Weights of a small mixture-of-experts language model, trained from scratch on English Wikipedia.
Size: 14 layers, width 256, vocabulary 3634.
Experts: 6 picks a token, a softmax router, 24 empty slots to pick.
Training: a variant of SOAP for the experts, 381M tokens, 6264 steps.
Below are experts of layer 3 (counted from 0) of a mixture-of-experts language model. Rows are named router (the router's row for the expert), gate (a neuron's input weights, with its number), up (a neuron's input weights, with its number), down (a neuron's output weights, with its number) and show model dimensions 192-255. Each number is 128 + 32 x the weight over its row's rms, rounded and kept within 0 to 255.
Before each expert's rows: "comes after" lists some tokens at least twice as common just before its tokens as in all text; "gets" lists some tokens that make up at least twice as much of what it gets as of all text. This comes from a sample of Wikipedia text that the model never trained on. Tokens count by the router's weight.

# expert 15
comes after: " (", " in", ".", " \"", ",", ".\n\n"
gets: " the", " in", "t", "In", " In", " for"
router [208 189  83  96  92 147 173 138 161  63  97 132 100 140 133 135 105 104 138 127 125 140 139 142 183 133 124  35 191 129 145 173  97 172  90 202 152 178 133 143  93 144 178 163 124 106 111 160 116 131 140 128  81 121 100 161 144 169 113 116 153 136 108 158]
gate0 [154 126 130 117  72 158  81 112 112  61 103 112  91 169 195 165 103 173 124 113 152 106  99 165  98 184 172 158  82  96  95 125 120 158 117 152 150 133 120 122 137 132 142 113 148 142 123  73 145 166  63 145 113  42 143  82 135 143 180 138 177  63 159 163]
up0 [117 184 151 144  95 155 124 161 131 133 110 134 125 181 132 150  96 166 165 146 123 156 140 120  79  96 118  84  89 119 164 136 146 112 132 119 102 146  70 115 147 145 166 119 116 111 143 159 123  65 158  92 121 117 129 126 136 170 178 147 100 152 146 132]
down0 [139 173 165 102 104 129  81 110 113 152 143 150 184 121  54 136 100 144 129 121 103  85 157 167 105  69 201 156 140 123 127 159 121 137  73  87 106 129  92 147 116  99 103 116 139 181  88 134 121 110 129  99 149 171 118  56 138 153 184 139  98 151 110 103]
gate1 [ 83 129 128 128 150 131 194 141 110 137 178 102  81 201 111 136 102 144 143 157  91 140 109 160 134 202 101 112 190 158 163 176 116  61 162  72 126 114 192 173 130 136 126 174 136  93 146  59 128 116 120  87 179 160 111 129 142 105 128 171 163  72 112 108]
up1 [ 85  88 104  88 135 109 130 141 119 163 157 151 120 103 102 110 116 168 115 158 158 105 132  84 156  94 114 181 138  70 118 123 159 160  87 137  96 186  70 144 106 160 125 126 221 113 101 178  81  70 130 140 130 134 196 124 156 161 181 118 101 147 148 154]
down1 [ 87 152 109 140 120 122  83 133 105 130 143 138 165  98 139 179  90 115 149  68 110 141 112 145  77 112 141 172 136  86 114 166 156 133  97 141 148 119 116 165  98 143  80 180 130  98  92 136 111 131 154  59 131  54 158 163 162 123 139 124 110  73 109 118]
gate2 [148 131 144 116 117 112 112 100 165 147 155  72 167  93 126 154 157  83 166  86  58 168 136 155 142  89 148 111  87 109 130 145 154 118 169 101  90 148 104 135 129 149 179  85 140 138 147 135 185 102 173 171 152 128 156 123 138 140 168 140  61 150 223 129]
up2 [142 153  99 174 181 145 214 166 140 108 111 166  95 148 140 139 161 143 101 130 170  99 129 107 141 143 120 140 134 102 112 121  82 167  29 149 120  90 140 190 143  73 108 169 102 156 157  85  61 132 150  99 105 144 116 116 132 111 111 144 128  99  57  98]
down2 [155  65 148 111 161 127 131 120 108  78 112 153 121 151 139 164 188 189  87 129 109  59  96 124 111 101  86 100  97  97 162 105 102 179 117 108 120 129 130 101  89 177 194 101 116 115  92  77 115 194 161 140 107  89 103 115 100 134 151 142 123 153 133  84]
gate3 [115 148 106 170 181 153 156 146 184  89  66  96 174  66 232  85  93 119  81  89  92 139 153 158 127 133 161 131 155 110 160  84 201 110 125 124 105 144 179 136 131 123 103 127 112 148 174 135 114 189 201 146  93 161 199 148 122 139  98 159 123 139 155  97]
up3 [173 103  97 132 101 145 125 191  95 152 150 120  96 181  92 147 195 125 166 138 143 115  57 107 110 138  98 134 141 125 116 180 121 166 168 121  82 152 165 136 152 146 106 151 132 145 111 110 106  80 100  95 171  97 107 125 150 106 106 134 200 111 160 104]
down3 [ 81 112 177 137 172 155 111 142 180  83  84 123 117 114 119 146  92  75 135 158 121 108 119 138 166 136  75 119  91 131 150 165 112 135 111  86 124  73  97 131 106 164 125 146 123 154  91  74 121 135 149 150 117 118 133  95 139 167 140 135 168 191 119 170]
gate4 [114  79 128 130 161 111 143 115  95 123 138 107 156 108 155 141 151 118 143 144 180 157 144  51 191 122  92 113 188 130  56  58 129 131 118 115 178  97 130 145 160 119 120 144 118 169 140 112 164 156 129 131  84 115 149 105 120 152 186 135 176  97 121 132]
up4 [134 168 226 128  76 104 113 159 183  90 152 137 161 122 148  97 147 180 137 104  72 101 166 134  82 143 179 158 126 129 117 106 171 159 185 108 101  79  72 142 164 186 165 113 126 116 118 154 135 140 161 170 165 129  68 134 107 119 151 122 134 120 194  90]
down4 [145 139  99 132 100 199 151 155 191 140 105  55 124 189  98  79 164 177  79 137 138 160 157  35 159 110 142 168 182 170 157 141 106 130  92 154 159  93 108 116  86  77 109 168 103  62 193 174 139 152 133 162 111 113 149 129  39 158 116 110 137 146 140 144]

# expert 41
comes after: "\n", "-", "6", "3", "4", ")\n"
gets: "\n", " |\n", ")\n", "\n\n", "-", ".\n"
router [134 108 114 144 108 116 141 141 104 123  75 128 193 207 147 133 151 144 108  93 154 171 115 161 133 101 127 139 157 173 121 107 134 149 167 109 150 158 138 162 151 147 172 125  97 114 113 134 118 112 156 137 174 136  99 123 166  83 120 133 153 132 144 108]
gate4 [104 128 160 110 181  94 130 113 134 101 106  87 144 127  98 119 121 161 144  81 106  99 144 129 175  57  97 163 149 112 118 128  91  94 116 135 173 104 134 104  95  72 157 159  95 100 152 129 133 149  95 143 109 148 147 154  97 150 114  90  91 168 175  98]
up4 [ 84 139 157 110 176  99 113  99 125  98  91  76 138 111 117 108 113 181 149  91 104 149 134 138 186  67  72 168 139  99 121 118  68  80 117 110 168 112 142 124 110 103 159 153  97 123 150 130 134 150  91 157 135 155 142 152 123 136 119 112  84 163 176  77]
down4 [151 128 148 145 114 128  94 123 161 138 146  95 103 125 136  95 139 106 144 142 102 110 163 135 211 158  70 141 105 129 103  90  74 141 121 133  84 104 157  63 187 179 121 126 122  95 107  87 124 161  73 176 102 163 103 122 145  88 108 107 116 124 175 174]
gate5 [119 109  77 121 152  99 129  91 189 110 143 139 136  53 101 147 182  97 184 159 140 156 149 120  73 129 154 183  93 177 182 163  96 132 100 139 121 124 127 155 138 145 127 104  87 153 130 111  80 111 141 161 143 163 172 113  78  76 127 102 155  91 156 142]
up5 [112 157 191 156 118 139 111 184  98 148 131 109 141 201 166 104  86 184  91  96 131 109 106 137 187 140 118  94 167  92  36  87 149 105 161 101 102 156 130  88  85 119 110 130 135 132 131 157 181 148 130 102  93 105  95 132 162 159 133 113 111 156 105 130]
down5 [100 118  92 126 164 173 140 162 160 128 217 167  96 154 133 125  50 178 130 162 136  87  92 141 176 148 175 120 129  82 169 144 165  54 145 114  56  92  69 136 132 108  99  96 143 135 100 108 136 122 154 168 124 143 111 144 110  97 122  85  99 145 152  98]
gate6 [151 165 126 145  91 130  76 158 192 121 116 119  15 131 171  90 149 143 117 160 120  65 136 161 102 133 107 139 181 116 183  78 120 113  84 125 144 155 158 104  62  93  98 102 131 121 135 105 156  97 141 120  71  82 127 104 115 150 137  97 159 177 145 131]
up6 [ 86 134 193 136 118 127 125  94  69 144 120 197 205 111 110 130  95 128 124 116 176 170 125  88 105  95 184 118  65 113 119 158 125 154 170 113 135 100 128 132 202 171 162 161 113 100 149 142  98 128 119 127 200 199 134 127 111 100 127 154 113  94  78 118]
down6 [121 135 161 140 112 150 195 153 153 145 143 146 144 118 104 103 183  96  86 140 116  50 112 161 133  58 108 136 125 117  86 124 108 110 157  96 145 148 159  97 140 143 110  56  84 172 109 104 123 164 134 104 124 146 172 113  76 134  90 210 127 103 144 114]
gate7 [ 65 155 162  81 124 124 131 107 173 101 154 190 171 114 184  70 119 117 129  84 134  91 117 110 127 159 107 167 131 129 158 158  97 111 207 165 111 133 118 124 170 138 156  81 111 101 158  87 227 159 128 117 104  91 121 145 141  98  80 101 153 106 155 143]
up7 [115 161 176  94 143 143 135  99 134 158 184 198 182 115 174  82 161 127 102 115 133  91  77 103 134 155 132 168 129 113 149 142 135  82 179 146 141 136 144 129 151 106 164  70 117  91 143  91 148 140 146 146 141  85 152 169 135 115  69 104 168 129 100 152]
down7 [106 144 153 188 105 187  89  92  79  95 122  72 130 108 195 203 126 149 119 150 145 203 115 175 153  80 136  76 109  96 179 212 127 125 129 172 136 147 140  81  30 133  94 112 158  93 164 112 155 142  90 156 161 110 110 129 116  58 170 137 115 161 148  89]
gate8 [141 115 127 141  85 126 151 131 146 131 155  85 100 111  84 117 113 139  58 110 130 188 160 118 197 183  96 146  79 153  97 158 120 138  82 128  85 124 141 111 143 177 108  88  77 110 141 189  82 127  85 141 136  76 136 129 128  62 127  61 158 193 130 113]
up8 [142 137 124 136  93 121 172 144 161  59 156 135 179 146  67 133 130  85 101 101 176 126 107 159 170  98 155 158  88 113 179 113  75 142 120 123 145 166  50  38 122 166 104 140 135 107 128 139 110 194 138 129 177 147 129 117 100 151  71 149 107 111 145 168]
down8 [146 137 139 147 131 117 120 111 129 113 122 143 114 160 145 100 138 128 143 191 188 134 162 133  91 134 106 149 113 100 177 160  38  87 137 126  85 120 159  56 107 104 170 143 158 121 148 134 213 161 163 167 126 118 116 114 151 125 140 145 150 143 159 126]

# expert 36
comes after: " to", " in", " of", " for", "ed", " was"
gets: " the", " was", " a", " to", " is", " be"
router [182 144 158 147 167 119  64 150 192 112 105  55  87 105 140 158 175 169 136 147 169 117 149 111 117  62 110 106 126 106 158 133 125 169  90 119  87 104 130 150 114 177 144  96 152 138 105 119 122 164 159 173 141 109  98  70 115 105  86  50 205  95 117 127]
gate4 [139 140 142 149 176  89 171 104  74  83 206  79 112 117 113  81 158 103 181  63 133 102 169 119 124 168 140 105 158 125 151 134 102 157 140 187  77 158 147 105 174  72 151 149 143 130 100 137 137 155 123 103 116 145 133 174 139 195 203 140 123  97  68 106]
up4 [174  80 104 157 139  93 158 116  73  94 159  84 127 150 164  80 158  66 153  59 119 124 154 134 132 163 132 117 158 138 153 124  71 135 118 156  53 154 142  62 174  90 147 163 117 114 130 144 163 134 109 137 103 148 139 154 119 139 172 101 120 104  87  96]
down4 [156 181 161 150  46 131 166 116 114 144 136 109 105  91  84 153 171  88 144 131 171 107  71  96  95 120 146 174 161 159 110  81 120 173 101 165 157 132 182 125 103 123 107  91 165 121 164 154 164 154  91 125  94 140 138 105 197 172 111 177 137 176 133 140]
gate5 [ 87 169 164 140  52 104 109 147 166 107  97  46 189 159 134 108  83 174  66 190 149 146 178 140 116 200 102 160 143 166 105 134 138  56 141  58 153  82  95 149 131 159 191 138 114 145  85 154 124 105 118 174 134 114  84 118 155 130  95 154 165 167 134 115]
up5 [ 90 130 149  92  62 117 123 121 101 106  58 101 184 155 110  68 129 166  65 158 162 196 108 135 140 131 111 170 114 184  31 161 147 116 123  97 110 128 132 185  97 154  97 166 147 185 133 155 132 145  92  75 100 125 147 100  90 179 107 112 136 116 187 102]
down5 [ 76 127 183 148 113 147 117 117 171 130 210 189 113  99  91  82 113  66  90 162  82  81  98 121 117 114 206  86  92 139 133 125 157 135 143 172 153 112 139 117 121  98 151 154 103 120 109 144 144  48 137  77 116 178 114 137 159 138 140 124 113 141 167 127]
gate6 [134 149  80 167 226 125 116 157 149 125 123  97 122 113 107 172 134 144 156 173  58 133 116  56 100  64 109  84 124 156 105 111 133 135 122 146 110 142 101 124 156 110 171 122 132 148  56 103 103 103 111 108 127 140 115 122 133 121 138 197 148  82 164  78]
up6 [114 124 122 128 105 149 167 113  74 123 159  98 155 188 168  94 106 102 122  83  91  35 103 152 141 131 197 139 121 132 114 125 154 126 130  80  86 121  93 102 181 154  97  83  97 147 153  97 158 216 164 107 143 135 135 169  98 141 114  82  92 130 159 140]
down6 [ 81 137 120  94  93 162 172 115 151 116 159 164 115 150  77 119 106 163 120 109 151 187  90 146 134 140 122  88 148 101 110 131 219 148 156 121 177  81 147 131 188 137 136 173  69 153 131 174 118 188  70  94 183  97 177 114 131 143 156 125 114 114 117 136]
gate7 [106 140 105 169 104 146 143  88 149  76 112 107 169 100 119 134 116 161  88 144 159 184 128 103 115 167 126 177 146  94 117 219 184 128  99 112 114 100 118  76 163 162 136 150 161 155 111  72 141 100 163 110 183 155 144  99 148 120 145 134  60  88 110 138]
up7 [ 97 111 128 100 102 125 120 170 128 174 149 157 115 116 133 111 126  64 143  99 132  81  89 154 131 114 158  90 101 140 146  64  87 165 181 130 140 131 116 191 107  42 166 161 118  85 102 155 117 127 118 129 111 107 109 161 132 134 118 106 196 142  97 117]
down7 [130 143 134 159  48 142 115 168 133 119 117  92 136  68 116 152 137 149 143 141  89 132 114 146 153 116 141  95 102 150 118 102 151 153  78 121 163 106 180 165 162  17 160 155 170 117 112 111 141 110 132 137 197 149 127 175 134 126  91 115 196 196 123 143]
gate8 [110 153 139 108 107  88 138 173 109 158  99 104 162 137 112 144 112 152  92 111 140 114 117  71 153 150 159 156 124  98 129 160 177 162 133  93 111 149 126 132 181 182 151  88 179 190 100  70 116 132  83 162 119 130 149 131 156  87 126  96 109 131  93 202]
up8 [ 71 152 164 130 110  99 159 197 115 180  84  73 121 124 156 179  96 140 115 168 113  88 124  62 170 119 171 152 120 118 118 143 168 159 154  99 143 152 120 142 159 120 142  95 154 173 146 113 143  65  96 181 141  99 144 183 130  74 153 135 100 128 132 164]
down8 [118 142  95 140 159 120 171 130  99 178  90 132 118 172 161  71  97 181 149  90 149 156  71 100 202 152  84 111  69 113 165 164 161  99 111 132 148 173 151 134 150 104 166 172 106 129  89  65 125  57 172 188 161  83 147 170 128 101 124 193  71 111 197 117]